From a checkpoint of a small mixture-of-experts model trained on Wikipedia: width 96, 4 picks a token.
Below are experts of layer 4 (counted from 0) of a mixture-of-experts language model. Rows are named router (the router's row for the expert), gate (a neuron's input weights, with its number), up (a neuron's input weights, with its number) and show model dimensions 0-95. Each number is 500 + 40 x the weight over its row's rms, rounded and kept within 0 to 999. Numbers have three digits each.
After each expert's rows: a language model's description of what the expert responds to; "mostly gets" lists some tokens that are sent to it at least half of the time. This comes from a sample of Wikipedia text that the model never trained on.

# expert 26
router:510480487488539534466500510580484468532553428486484501504471485503531497488486556564488420502525548509485520577528487531479563542510447508497480483543490490461463553534452463506489452607577457496490433552494536426553493465539485477520501425470531524550462431445578547469468538551485562534
gate0:444500516534537426494531603516438550498442493455490485451544451518431527489440520470531490555487560483450529497535470517465505467473486490546470482456470507429524578452516538492563580495505477464520417475427453454543508502496508474425535510433429476543509525548487519505544488500485498566
up0:490552528417508470490499435554499499516418573456430406445516559572505461435502450534538527492526527532492508545513543474490486508510503554417602425523533512450497477500413512432470480479492479515461521534516503498494514445454525497510506447486481507526494524543520541511473511464510595481
gate1:567446567512516535454518450521515485521527420512442449513490512481494475511421510481422556526513484577545505528469562509503508461447533455545537434511534456506488519459483489501512541530444488446517472557405455426521480426540478489465469471440505468521484529444423466520467563494547530484
up1:464518460528518538493521551553511502557468474561456509508520496452522622618510490524430562531489527461525471503449490523448520459489498575521531547441437511482543540502488531563578560524500506465464477534475492520527470469497547508478484411466503527435517550458521543500467440447523518489
gate2:525494477550485498490499456525514531543558516457461529533403464428507427526492509525501535476509514598543467454443478537592521490469471527567557572565551495512506462569494530510447494517484524397525505531485581454497486561467529513471486445465499512514493590500497475508433532508523484502
up2:439442415553510515478442467541435485584570512512486495517547486497536465476421506591520448451519530501492479475522534523454539490440437476548535463552531499498516488515446494483573514494393508504504580465521505468507503448472552470567530489492506517551478590470523523493476505537477453471
It responds to: Adjectives after a and words in section headings, table headers and chart notes, such as international, personal, chart, Final, Early.
mostly gets: "Personal", " MPC", " personal", " international", " ±%", "==Early"

# expert 7
router:576541560512469546478573496510510494471457474465498523488529500520541527578539527463496463463550537563498495550572449461527421513503520412406530510523495499508459509410536504536451489536529529489568429460446519494499491500516514410501473435539502561484549495543498516481458562468460515462
gate1:514509621577562505531507623501536523440475553499517499454540457487458499533479530543497480519563537485518489489462498520510515569504501496503590438510551544542468530445448472477526515526527472498515492523525518596557509483524459438533514577459478519505496524483413575480497493512480537471
up1:556486598513575476484488503500547484490496528444616547495433518549528471483493500495606436501537556561514475482475484543515541524514546474477524520523505441487517484481417544506460465570486495496572454551492463544511482502477496466449511575438492505551502492451440510506534477474469460433
gate2:508540502482550412480474537530507561463428547484546567566526405484518456522483496476497458478550538505499473474486440513488543523510445523487477529497501445511450498431444498522455506539467458471500486548511489562464464486451510425448436561541466479540448519444452547586478560477523485440
up2:462499498468539535474488517442518496523469493529495477448459572503510478542478563547421479556488459543504492570505537427595462471482507486469555371480426517505421518512481556473483466480489551535515507476557517462485523441508468585555503521534531504471527464524549472398497516500513506494
gate3:507461554490513583457497459473554478513445531515492534482496490515554593457569491494476494548412544494518486418489537481552511514502497592476523537587491479528507512577532495447455524533460520521512510463489441505487489502502570493461540551503509526635493480556428459515495492530511456509
up3:531549539557449510440554403487563489492438504467523538514535423541496500457586506491518500580370495472531511494492554503505482531566527587458481530590497485489541481531517473500504470524502542513509481507509461500492439503520485477476544508520463505535483414531463467555495555439472483535
It responds to: Degree and reason words like so, too, very, because, plus pipes opening table rows and word-initial pieces like wor, prepar.
mostly gets: " because", " so", " considered", " dem", " stated", " tr"

# expert 8
router:487499414507533565448532548534500423423479459553506517519520525498485536531472508477471505480602529501488480541532506468537504545511447465445502533434474484481507497584547489554471505473515420452500490411490486454531489512559450491568516516541476489441514486470470537450433494555482605518
gate1:526450440535521434529492577495477500491455518471442508510442518563586487452405495545493501405554452515441492430545496570491507539501544500518538442489474458499478483472513529508477489430556453481461479548508512499526520528465540474494498513567490545552484441511465512547491537523501565400
up1:503462526486491522565545447552517511551551467612465468522508497559564498584513515452578485475552539501524484543518549497507525493465496541492470473462460501565467475525514508456561475469519479492480512461573493529453504432484511503504565513597519534494616418521467461492526475516564500509
gate2:479427530512531493475480550529507528547558521551478536497487521377503481503545406455515491480539541478505469544482509431516455477510570537421427519525491486563532544490545568456546454500444467508445507562511515484562465502518535470520568456534460501471455464487493526539474406488462493486
up2:505456549518521517488513617501557489534560504472464531483472491401458447471472455484517425518525532550522487516520472444506506489537516555422470473488506543552550550527530541490512502521519480504510475540468510462568483469517502503589544435446484517526437432462548571491428414499503537514
gate3:475496479509488522432509619561447541445505485536513340492479486463515518532520469516498463572526481495482470524436512434526501500489500546544516512503465486543487503492436497508593537493513488541509537445565521474500578556480462451482513549500537514544503511532473507458549468538465570540
up3:468446489492512481481509500537491530475505513466407499490551485535459331519519500461482551524541484616501450509477493494530505532523458523525520495476482529448527499469450409477478563447538522488464493487523464437522464512528536473541498508498476570505504497538483485466511403521470550407
It responds to: Determiners and quantifiers after the or a, such as same, each, every, any, this, plus mid-word pieces like iz in organization.
mostly gets: " same", " each", " every", " any", " different", " equ"

# expert 61
router:504430527482519445480494483519483474550463469505477437577490497548470516524446498506521497471582563441555504434551501531506446493545544544456494448467439514515536551492465488580546545517568462475479447543516529481502491443523491486555537583424474541504544478463558533502489510419456551546
gate1:477539557536484504461502480609534471525534493473465477541502516489539497473452514610463494425464454497398482463508518550482553465482512533518480467504483466489468528595457467502496476516431498490496557511455457449527512480450565499493415451448447566529528501443490530574490543519530514530
up1:501496487542527483470443570451448513507477446545484514505434434484452577478468486492454526499592597504564484473512457481547481512493507461519516494522458429508510467482545428505527516505507439465484489509519525535495585466558395531493518556568436524450529486526540546466511482508450515433
gate2:572432509441515488428479477523512486480492484548479526581569543430524524465520442497526476473489556458565475505529561458475528489423485554502629526522449527537509478495501537492496480521507482546423465492548519483525546494432446520498497509521485583439439530548526541467478523551482492533
up2:552553451443552541486436561566569501458493505498491508487477542505574495531429467507542470469523533567474431449553516469562430498549512482511458494481502472520538554440420482533536484534537465520523550550476427453452443520507445494437508537465486452526467452534484558485518526535533490541
gate3:437386422488512473540457556496468477477461545498511489516460462480499512452466494475419477510570487521510482622503465499442518479515463525454521492499475513514454507423548502460512482547493432434505572477474502451485478444460469467452484533488496481498503435481546554470545543568428471528
up3:493578494515471532478501409473521481543519521493468509539467522576519441599490533480490498503463520515482502447505515517562518549481528441529505457565537471434485455581420461469484523473449495519441458528536559501500516504538521474572486458500517577510516542512448398497459439512527482427
It responds to: Prepositions and verbs in sports and award text, such as won, awarded, received, scored, and of in recipient of or winner of.
mostly gets: " won", " awarded", " received", " earned", " scored", " Despite"

# expert 6
router:541485524516516507439506525448473579575490446528456554438480554520513519533498486440535519520489527585481539525522468572535458465509601490515552544514474491453499522526450407516490507563551509460451486451494430473498565524491529546511540554528499529413460497543543497464495526542506528438
gate0:430446449506490520494513508535504571548548461496458565514501486538562582495554474415587466510523511541505486431454482548493498590479526524546485474499464502560512478503542480485472566461484531458531531488473539539448612454504548510468559540552470476466500542510520475554496490435535481475
up0:492481531449496543533488536514475498487523496545471445540533547521529489465423432527497549493500468427520511502500584524458456430552458496463494528483480575555469585462490523428528511551535507512471568475461476481523535474441502456448465426506538402498544525486483482492496554526582561552
gate1:566539487475477510492576525496622454532468543509486511465485552490474482460462432567517496525451544577522508480501523497506490481511503483438457472451551539458537481533589516457500471515544522567600502511469550508502485529464505427486536489423581487493538436514548492521511567502504445517
up1:484452490525586435493447545484490388425577435475485466517473408487554436531484521503461494491508513438487516546493486599466494436542494538521466490484477483484481501466461458518504566539444482489479461484502422510560441507479476491506511499541512525540473461421468470539441530535496528537
gate2:482395473495435565492507443515491504506497538442519479464480594473450521513520480490528410474534560541449448436525500476510502443458526532481514432513436472433494527516481499464511519522459550417542488561484505416456601496452518551522542511508510508491480517503503441519506491488444447545
up2:460496515455543489529495490571493494480536591516470482486473482508493528543529467497506456443518505523539456559436525515468528492488494482396541534402516534489494512497542555563516467487531533510483539581484447500503509459432533548579592449453540547479534485465470488419561537444481451518
It responds to: Domain endings and URL parts after "Website:" such as org, il and http:, plus unit pieces like min, per, /sq.
mostly gets: " Website:", " min", " Language:", "/sq", " Elevation:", "w."

# expert 58
router:544476501467504512444519591515481521453455497475508508427583496527465458549538477504433480568445451521440557466559498565504510537590480463534496489528541508521500499491461578537491517482391449561455500484534491547540455458520511527509537549553483574501459488473561519485557517540509495497
gate2:435473504567514503526446538555465538538510562478448460515510539479560503438429543529528492526575480532502405499466429480446488515453454437501486490483506509493443565432489481530479552550485497470535526458512425431490448467489488437409464561528500484466440486516504481509469516489564471514
up2:466459467572486481503518537505514520466410532456477481446471575494563466525449510532476502511528447546463487517521509522476546536502471451498501527433490453507491517481535537481462605540466518515519524545550392458438388451538525494451471571535533539471451474529516447487537533484519473545
gate3:515529500481436529520511509515449610489537398540562442467520458464490541504460559393518495489497466509536477522424505477447470500510460533518546457439529546551530473542499517524519510502584499541453519558526458532512517533508467550495451466535503496524494578478489523491486601431474525480
up3:525453515516510466485468515503521511502467473468468478486479449480542484495591493513576530509477480519513510580544503489481476473463479564539502473547480475474446457530463538487431426530474527520484538516520516500514347625502518491536604465500560497578568506509526513487465489449496462486
gate4:448498480512551494469485505463568467506514511471474481492477493510505530529516461526530472460515512520472493491489425476551513472497495538569502526527561483448385448540526534425472505485436547412496498512518538432523466500494482444508557532413510584417569468541548548505416514501572477512
up4:542491449491506512454457449408613504490533459548499509457474445532549499536592504538542473462466507479448482462567519484482506471460519620494488587530469470524454533497430499507543444497452533444478529468417546470508513522514543515534533442496480554490562512502486509487484531456520488512
It responds to: Infobox field labels and their colons, such as Coordinates:, Died:, Closed:, Released:, ISBN, and the value that follows.
mostly gets: " Coordinates:", " Died:", " ISBN", " date:", " Label:", " Released:"

# expert 60
router:468404495487472549486453549445496507562488535475428526470484491533498484494480533428481503527588507478488545462525517593546509477501576453497492437482511470526542519448470498521505572489530480514441526456511483575506488478476403464585459501529461465461508555597539468537496468545474526512
gate2:428550534517495483448531459486514492490527496466468458598535475513426492480501474515522531547509515433546529451492554507540455496439485464526461522452505596418447555501507581493543494475470506429554469547472498387552532566434453544473537529513490481492503510478476480511515565527509494474
up2:492520480510448496450456510561566428478569506528478511491452441514474501554472591540429478424517466447416547519518480467466480469552459466572544475549480513446490445547528492473466479498524507471457486509542513514454436561513505389548534536471567518459498476510490518482490514487551466546
gate3:496528451449496502476523517480567568529464478461546489440524553471464498481483595464460445424520508541533469547511447507449532569455509508515484494549483497503492539509487468492462366457506473519541531485460560495492550429530582499446494507503420494529587541474543513473494503457546480469
up3:535479482476475514440578581441508541551452452529435489430467523541489451463466530465495483502541457577481498508538548497488542533497552495502513460501536529528460558517444505493434389429550469580481538508453532538549491437506511480519535492498409522484497521461574498516511463485531521539
gate4:504450528464535488506522576569400520566464481510467488536503547506469525486466499505428527572443500471522519483513502500500486448514556469471493548550503501523427558454563582467416546502457580488489535487437571525574522492425513471478534506514478520486514535548433463520514515543444500512
up4:528473537494450540517452491494499556529484538486449488553569530509539517517470472566493634561502439514464467505486494425455568450484493507538491528447517589511532544566507495568520467461465449563499450463497526500504471561538486411495561495506510483514518493482459431459465441535485473484
It responds to: Colons after years or labels in career lists and infoboxes, like 2009:, Wimbledon:, Species:, Binomial name:, plus table position codes like FW.
mostly gets: " Binomial", " zone:", " Education:", " Species:", "–:", " name:"

# expert 5
router:541513546452524519482512543510509486448512577538445486480477512473516599457490591553579516456468520581501503497418488467502476551443497491491508532484461434492503505530539500470485480536539569476527469475475526571532545513603512423493466459493575461460488508455538520433520514478536501438
gate2:499521526460449560521478444550443553497484575478583498548445501422478499414482473500571509468479495538497479493494474507481526402478617447459501486525551501451530501471556478505516482454503519504510576542532526560460480513468526505536504580509502527539489484549523558512493536427530467445
up2:570499525500472538509456452464487490454519518499575478464495525476553534428467512550505474540447560545549518478521462496499522507508535402475515481437475522514490470448501583503534454454484554520443456577508465508586567507525525417519527463424561505487479520514526561527482568489529447447
gate3:467460513587518487493451574429556543461501497540579469505503502485524523525471516515484571430546517487533514403488515548520508520527547533465478499474464454601496483547490490469519452434511541459502538610501481555527525549534493467492511480508495542542423549559513539471500507473551432482
up3:558465488514429465570436483477502454506469460454513435480533488529492516483572455480525396580471453560482473513443496475479462551419528493496498570522544461457481497471484528502460562481522466503457473486507520460432446460481507576537414455522485454442558482508495506528554478473489525547
gate4:535523541485527522425492509510535604546466543543545456555457472398484505491560487548506416522442502526497534492474529441491463406485462417471546514497544510441486567481483448459504496490467569488531533497443476435481516516524466460518520551465512473464549537480482533473525558467527544533
up4:484404501481482462498502533488463459504542473431526490490453500567498505510504465511556546495439510437446434488472456509478518468499540547489427485491466548514502481492576490505457524535530514456452463515626506496506545423482558527426452483538532552527544537453527412472523467568521482455
It responds to: Short lowercase word-start pieces and the middle pieces after them in common words, such as sh, b, sp, livel-ih-ood, coff-ee.
mostly gets: " sh", " b", " sp", " fl", " tr", " ra"

# expert 63
router:451521453479502570494517511492508514504540529486521479472532561519523473492492518534493502450513500434482536484490557557423528490463413445517504473473480508402522524517536560571485525455443564586563484490494465555435503498471587482458474448482543443538510525487425479592506442522482472470
gate22:457513555513508519566550535557414519592466562492518460470493504464466501521524487523519448516434492440519508478500535501470481454490421539497513534460464504478470489505436526480456464509491520543556567506535464555495434593466518509506559579501527497460542552522491530518429436518490605483
up22:422467516518510487512498500557503510518488564463527462550398517469455491486502605556474487506449502492376523475546489447511503512478497521562558469535484561487405470526436509494577464509473503535494510506497481414492493541451499493493488497496536492477555513500477569481451480494586565543
gate23:582477519531500451552466592487476503520412517420448513461596486452488503436558508483534484493457435473490510565516433522512486588485477480527540465489506510536465488522518469462448474530521508494527540536482479497519536481549441511471477492475485482493498455518569507368539523448547520548
up23:444508532495490501464513475488530530441552507497474511543465513525461590475481502511460523552509547560532491472492497453524451389517519479497462509501470545462488477518454460487541518480566465434444495449518490426510529523458423519482489538549448568548490497485470536602413485539482519395
gate24:575592465509460462473588476547415485457500487559571489510461533527527486581432481528482464503461454447426522517511514476531479524485546559485476511499527577538526537477471581493455475507482550509554489478485466508494528474448546476517539483478573515483582528516498499513446514556478444551
up24:541561480504489543511526527481478521475551523542471432578483528516535509571523578487447544523521433530445557587503533507531510471561513596514476543486485586545486486453506520494453473497485564488481477551496502461508573494578486516498467438442515457451509484494560463454442533486558547502
It responds to: Sentence-subject pronouns he, she, it, they, who, and the final pieces of names that act as subjects (Cvetković, Candler).
mostly gets: " they", " she", " he", " They", " who", " It"

# expert 37
router:484534539522550415468491548487546526479522444543458468457516450492430519525556551489525507546444487503485504502541484423543517489551477535482449567452487532556513560442479565540524514521546552408494533511526491471558449488552453529504526488445461562487542461542508596475478544443531510517
gate1:567493503539551498402480554525437560445427421535469457496415505487539567509512529528510476535503471555461476490487505457485499552544502528492457559570459516550492502556460550531511411425469501549552550467500517537447453442503550451497510490491546528530483478499468456487555501485456512496
up1:559498565488523511551465470516447437531476521512496531530474468511505495404586519508458531433484598458497478440515522503441506480496511456525488522462471428515527492494522480495507516443485549464468470480474454515488477545484565586441537407507452438521493480479489414470489440559446554502
gate2:422529539575484480560520512469510496449495479494576486499510462400453529517452483452501546612524462490441500585455490568529555542501473551514503522500548476540439535517504474471601505530540522524535484552512477511509507530526467602531540468433497504503551482481482514484503445528484534492
up2:465491534486439492468528491489519470495559480522482563460507504506439409527491473459522517486468532549433483466498491453572503498500585459578535418480488530514524513447540458471492545497513480539550507407556473478436516517441492463581487488508477518418559553574492552451497518520574488503
gate3:500498479539522473448496514556487517473485492403525514456441463520464462477535610469484482458492464515545500503545445469445543478473552470563481517515510501494491533538507525524475437532486530461508420448472544502423490504445524427530517611453470474583510470534560449462534511524523423497
up3:416494507506541549482486496418487546522550549522438521514543514476563497510500487467527458552516531526494468501470558480519395490519549479495500520532548564560472478514477467457567518517486474584578501533506438489491519489594466545531448510509540508446476517521465589475514552505530497397
It responds to: Prepositions and quantifiers in running prose, mostly of and in, plus between, across, among, over, than, many.
mostly gets: " between", " across", " among", " over", " throughout", " around"

# expert 55
router:521544538523463457498556522535441483476467447538538500468485525458502428505528521461463487551400517450432497536501513565505553577527439488526546509478495476536545464525475579429478522510455453559512568555552518472499478469482510562476473467469505565441516485508560488472568579485474458467
gate2:448436495457481534483495489458525499590471488526379559545445505485494519493528577457585513527508504507486439530526465486473531524487572440487507513467423523485500479510465512530466514519479443502553452484455453396504454455440480463507534449433577444483488522507485528481506500465451530540
up2:544495536522485446590505488561510571494501487523556465461534569519503467530418468550479460460494513486498547478514533510528474494520481519433492524476534527515480529440554525501501471513488551492398604453602509492490580542567465538453444484544476526553568551472539519473501533492504521481
gate3:453503510567556478504516547467502538537460502471552458463490449489475460464539492508481573520475512514560518518476518480482438466513432489519424481515532543573469444492553562482453527409491463456507545535566511519542467460503462485490557549491511494482503547563492530541506367417528542483
up3:558520494489537529597564468613510516525489498526497496554541505492395563487497509480554448495517443515478455431542533517534545596477499596488487490431489505505476538517486471530521516472584504518549484483493533494436476540460531516566521462510518471494488440502519477465539544548539515556
gate4:438433473447530565506476542507531507580478508470537457563534507499499472566384493474490441437533480512524505503493504507444537569513526509469529531530565584495460514513542488455528469549469443562499577530535503508572448463502530414478528498443521460529529483494546511440507443520519496514
up4:582583455471426438508574496558475460479519479511537472446483521492454558536547475463560492505483481576478506556534520479536523513505501465500432545540513510455486485510547543548541551494503482473470442516460493474460481481511496525529533576514433577472468556526492494541577605525550471488
It responds to: Month names, day numbers and years in dates and office terms, such as January, 16 February, from 1898 until.
mostly gets: " April", " January", " December", " February", " November", " July"

# expert 41
router:541462516505524511503448536436554438433419519508513529486492504545538496502510433509457563488494539485483526457541458401529423519522538454545505446479522465491501544458554449516518564445552524408508470496511524457550568460521539506526495528539491519508442451468542512596512510479451553539
gate1:487576498537482431497597475586491569441467506478438501460458522541490516500486520474532501509427529529506483582465500454427506447542532472488485573523497597475498480485462487504454513463419509513532478556563462442527431488534517477505500540471475554440507512552463464509491475437518523458
up1:455414489516471534461471559436532466514533457516538480474480445527544481494457510439472494526484460534492473505521477499596457577485483461587557504524503459507503486495529569472456427528617491481488519504482506452501498489466421464498582517534521498462524449421551491475565534558522491489
gate2:417544473461454463490493503478548570512466481585520545534542463518513519530430531507553540563497511498495451569470542459472510471474440529473499521517454506490460470435479460494419485488542452541565438565522484519536512492498463464498556542490504477415493530550461537520605431552503483504
up2:489528505495443502519520491538519541503475437527450566517490486515459544560478497480497516562529499516533476448508429502490538482461497507467462455463415563466503497477510434511515551538517418509557472514576430475538577458501458500569589563418498481420441521508485549524536455476508533545
gate3:466480461467589473537541466476526447531510501527486520496555455492474575472485496488480514489453467610472496423505463503482459406486494463517553499454576510554568531510464561501515531455479507477432543506550425531501452515435476504523520479504536536479452530496465507508461547443482447399
up3:454525514490487521496497434555369498470547536568549456473512599436481484596519475520454397528497567478513495514474505463469496488538512499449497490499505424525540469582540499535552515564499512555501454483523560524429508509476512531442475475472520510517492491532451512492477461506513431513
It responds to: Articles and possessives before a noun phrase, such as a, the, an, its, their, plus list dashes in infoboxes.
mostly gets: " a", " \"a", " an", " (the", " \"the", " its"

# expert 18
router:504501558484430509459529535465499524466468503526534458456417473461527529476527542458493438522436568566569523499520470420533459478477446442517479444502428502535464511525529435461413500459530524513493443483499473462486498511527486458462451529573512536489452482436509416441459474454560509516
gate0:466526462468499579526477614453499577551515549441456452554489527478470544551463525546510495538493540513497476522458439422498579490571518466504528506572480507481473499515529543466475559584545499508531557571488500535528471511526447478528570541532537508486521514495492494558537532525519503418
up0:525499549530539435529527449479542461402447468471485520471517413471503428447531467527534511508554498477481518420506515562519514479354477582457462463460564466522510494458455489522487431469444543449486473491519513490466551485491503531513476488515499506535459475495438553434489502490482525537
gate1:553536442554449477486507469552520532508486484473411486510492437461494616554490501455460537491559515412539480464526481432530530511419528441469512513487558460445499474477471506510461505476514501507566447440488528517469539494465466515486480566491412455448456501495459520489441443550450478513
up1:555479491567461520474505537561467575452472534482454454488454503489509566500500447474502497533549600441535484474519469433511519486443516425469536481463517396517481478470501479460489482586518543496486435536472477474520577492485444553449498583527481456518508509437461543467458478513560520515
gate2:453467523479426509530498539586540572461503586538511572506462451473471526443533536504470485498444508580513460474487511441532506395458450484516476514473548553569474458513452466464483522475535508501457495490499470442439527488432518505480452537502521512553531515498429493460498495430529566445
up2:486528423541497451571454467490468440474523435460527563553533529534529437496483554505560540525547506459481516515541526538488536563526506499524579424514492501480515514446454469512498536526509439545477566380520517576484465551477465447491505513484451516478471507518519550560490414519535524499
It responds to: Hyphens joining compound words like community-oriented, word-initial prefixes like un, sub, inter, opening parentheses and quotes, and Thai script bytes.
mostly gets: " \"", " un", " sub", "(", " (", " inter"

# expert 20
router:541442487504486444571541505511518496483443527516567532501495508546510476516507460471455506534454522478478520513533452482574403510502569533484551538461534492538495506408542513534478608580563521507514546521554546518519523541455532498497430542534471516429500563520457450519555475503460538439
gate0:522491509484495498484513547495453508498532529518559495461454467506457465492465578555589503512471431481381512560542509506498477503552515475542554468559498424447487518507486528444488531497484444512557495446432497465502503562486549603477513534450539493512485498542486572517430544423533458476
up0:424563471515498479500463458530514530532521427490488478525521503449473517533542575455457483426475575527599474536468505466512510526490457493451457566508536550540524492516485526518499474507498537520466589432543514509465489418575428472549497444562461490524569449479489452470511458541506509453
gate1:492511557483543502551530534559401560504463496465516459455442500474411522510489544562521406484522510451453501451478484467495499543440512498461519496456543488439518463455524543445408506517510509553559534535522503461520420483478567466449492471533514469514483484578464522488562451468514442511
up1:491475551512568511516505572437423563514482482513490503484474439498488513457445435548515469489527587470506421505493452493564484534482523509406533520464470488436611530497567545469426505508549474524510477474517514516512540479449527503496467506498463460473516480598520461501511534550502427551
gate2:511568498550511458517502602514564515504458581371526486549540535439517519519466503580479489535432537458543497513485499458475488440498493500491516554523513507396444522495484498519504473467488450495623536482497443481508520475550558500509485531515445539536482506514533514525515507541507501430
up2:534521516466538511466484453550497514453555468509572570500504557480495424494494522436491462498491519531430582505507531425477479516577493414563439476514537512512417497437466456526467461482514481558578468464478497483474477609521533503436551501538526432542470522535508533492478468516506512509
It responds to: Dashes, bullets and line breaks that begin list lines in infoboxes, taxonomy lists and rosters, e.g. "- Species:", "- Spouse:".
mostly gets: "\n ", "\n   ", "|", " (Gls)", " Years:", "11."

# expert 56
router:476504439501492586444485449471462467473479476537453555470483500529476563461539496477462484515530518493500517515531443426488465447517433478504483522529473550507520513484562490563482510535463485434455433507420456496514521542587487558509478526542489496626491475519610520476489550465467555481
gate2:590514462524497507499535485486504477478532498442495518516471568474542388510531470521465480442454497510531482457419433500437470498506487450509447407455568497426524458498493504510562427570533516504468528520438534508528472517472497409446459453440505436484456484494517500475525565477482509525
up2:611578490531444611547499466516528511451496482488524545484458555518537484507490427540526473481425528553479510454479491520476432489493496531477444508450512490427556508589480436487539503531511451527513466527496481517449479545513482462481445499541535463557431459422512499539497486478467493560
gate3:493537469529475434490455460587474476512466454498496466566523417551510518562397467476528469515470477542515457519483522469524484478556566489437489521494517438522501531479383571514465418490468511450508517476528517495482498509494479509484495494423438497549539474498495444508546459417526434537
up3:529505472508499548468407470533485501492439444512492472508457423520525502499510509461528472553514481541469527487480502479480452461552510508469526512523490517531578562467446549546482452540541473459478476453478464507524466588519461482546562419494462454554535458555469428463563497403464441570
gate4:467579571549545469488529510492614488460399548486502523563471476497484449495483508518426515492564520527489528492533474422457486470492537501588471545523486432457545486540501569547466474473544443455556427535491506473532495507493516519494502517494537419520546501501516512535528539475430449517
up4:481551568476527488494586584507534534573466588508449550487445524520535489427456556458469484557454508566560507465528550532482501516505554477502509492495483422513466486569489557503547525449526524433526530487583537573466549474487483501484475470487511510502445516455514562488538550525455512526
It responds to: Superlatives and ordinals after the, such as first, highest, largest, best, and unit abbreviations like km, ft, mi, sq.
mostly gets: " largest", " ft", " highest", " km^{2}", " kW", "/sq"

# expert 25
router:574539534505503494453528506513482461507457499492571474503424532514441424561535537483431447495467515544563544475485448495498472574531562530492506511513513533558470517507489525514512571577510490570526507491493440541428459537532555544500487459513420503437457439494518458452536552531534432482
gate8:461488513519548476511483532540534524572539595512482497490531528455561511445391542507496617447552520531509495505476540515489465503540576550501525533495584500464500553532481531513525493517447505482481509517555589501510522451506485497448480574511505515534472484594517516567506437499531569503
up8:441539568515533520529499515498535559483536549531511542475515504405528487472465566471460570538445513494480456535454555546511554519518546543558469499470511516459466531474479559513472484515566504454455514547572576515448515446541531558472479468510485514497577457559571542564494522532454552464
gate9:537460441539529479537528524504514516454474520502452567457516506527540519497509418528499477488502534503479457498531425493524568488433540412457468419466512539501532458524550460437409401486512505456473580537520545478568506440482518506448479519463536536479520511549540504474514515480470516597
up9:490519504553487487467518512479525450469412528547462501444483499474490497524546459538500459542491504493463480478469449516542559497451547471442515452426538643517510455539526497435466478550508508510490570551538491477532464490458574527469455572486490494497444486547557530458539541511507514606
gate10:596422511462457498471511515489497490467473432427534466533457554535548431514475499448467520514517435458454490490484484527383475515482550538526470486501503514522535537481629516492524504482470454462590479502504551470478501464471505509451554474508497494521543553554494431450509516537540445471
up10:510593491519428459456527500519477440478529510544451475486446503482448491510483451494500471451498495483596472503474477463426473479515558534510527459495523587486499574561418502437564507492505536436511502528529508577517524543466478419498551449475518486484424438498472436529555517540502464507
It responds to: Opening parentheses with their first word, such as (born, (aged, (until, (A, plus words inside parenthetical asides and glosses.
mostly gets: " (born", " (A", " (E", " (B", " (aged", " (N"

# expert 28
router:451476503461520495476443487539474499539589422547544584533496573509558521435507505480442507468516553452467514504500550510488563421462489473425579525508476584516512463549427473459495505519481486543428440524538447505475537531468494433516508495514510478482553477532434507553524485510452466489
gate8:474615525437482496519542517487527452558480480499436507487447523455496539504605451487548499534517528518558475460487544455515500451529434531481536408497560554515421555514468509461578569517450472525534534468561511480497500498505441493489498561563520453525512503543524547491456493521478463464
up8:503495453463518516523577533547495515463487519485576504461470542491417600421522498453530537535432518468506484401469512555531510439479468502465527549510497541476456532549419470527547547524527474535528547567476514534477500505525543464529502464485421466514495544481490549481574455501528563451
gate9:617487525492461435508490505480452529469470505529499452507462510507479531533455533484491583509551475516425466497390527486509422514559499547495456482532515484508459522499527476477532526482472458421506477566538491528558490436545555521509508488493526559596493459485504584488587550458509524518
up9:522401587458458493540491543455468543538503500556528535509494557467491540497516496460474533503535473428473397479448526547544453496502530454456495482491493527515523525488583476485473579466500451466530465557550460554540519475540567478531489457491493482479542473483531527487622493515434546489
gate10:455418533472550465505483445469403504505478492517546504450454534506480485505528495468479533504517545444464429527505499446378463472450489445512517446474516454445548551508565525446513549512506467495499508533509485473571521513465460527517549426469535484464524441565476440513483460584507450533
up10:585519543515515498493434573459535490478492471472449491569504490496486475528517453536492537457444524519532513519469475516482500489525497493500510481491504531510540508508538451500502479491469582434483444419506494388541528509562457523518457551631473434510504519518588444549555461533482486424
It responds to: Final pieces of personal surnames and team names (Booth-royd, Come-au, Rangers, Tigers), and party and candidate cells in election results tables.
mostly gets: " Candidate", " (incumbent)", " Jr.", " Conservative", " Rovers", " Rangers"

# expert 12
router:533503565482516429465415493481531514456461495510463524494583522513529517429541445482425424452514498486499547529513564525476499517525588455437581502545495573512449535494444481506502491544493469544436480452485498554442480530512521499554501564515434474468452538547505450452491543511537512456
gate0:460526493483527445459462503508469544475418517452483376464601557462478485503518473544529448509459476507466512478456482531529489477520466474539507546473534523488493497475537480386509488488431576472494516492542557494477444505450480558416565528555472514466551540522510501508468483509440460561
up0:478579503465505474541480503521494488464441522441478462494533495460493561430524500493564484434518536503492527458497538511565446460456425476509554542467509516512515496497520478421566486515546528525464479520465536484496508501394419493414558542531466470505512595477509533521459472486405490571
gate1:552477458541555509556508489520446558486509512530522467460461586552615474462520409516392508490509494495464499523525561491504454471459544497477476472470512505497534461468486475482452495452546483535486496448498536523483478506402456524456582570496453530483526486512498508423439534458539515451
up1:542514379525537502478512526529486510536486460549562493503480565555547473491464480484469484460474520511497524526520487501529424525517517484451455498464592496488486453499503442461560564500603610475488532457569475550524491513437481499506496568457459555465470479522561543447478512443469503482
gate2:511548512462544478515478487526473489480533481520541519538456450460496546476468480533575522449538487495536494465534575478528520487473486508569482482469442546601513503451548458517535482482599421538537539495516490547515461477468500575440540514542534446575445477555509536561543509481406447521
up2:512544577539566530437484409450527513551511491505507427565518426525417526558454527551516527505565462531471561476516475493537475506467517523472484533482507557465495477547535486492494537492591503497515518496511537509480481493519500545595570568498478478524468477525516552535465487452508508615
It responds to: Colons inside quoted song or episode titles, time-zone infobox pieces like zone:, UTC+, and opening quote tokens such as "The.
mostly gets: " zone:", " UTC+", " \"The", " (DST):", " \"T", " \"K"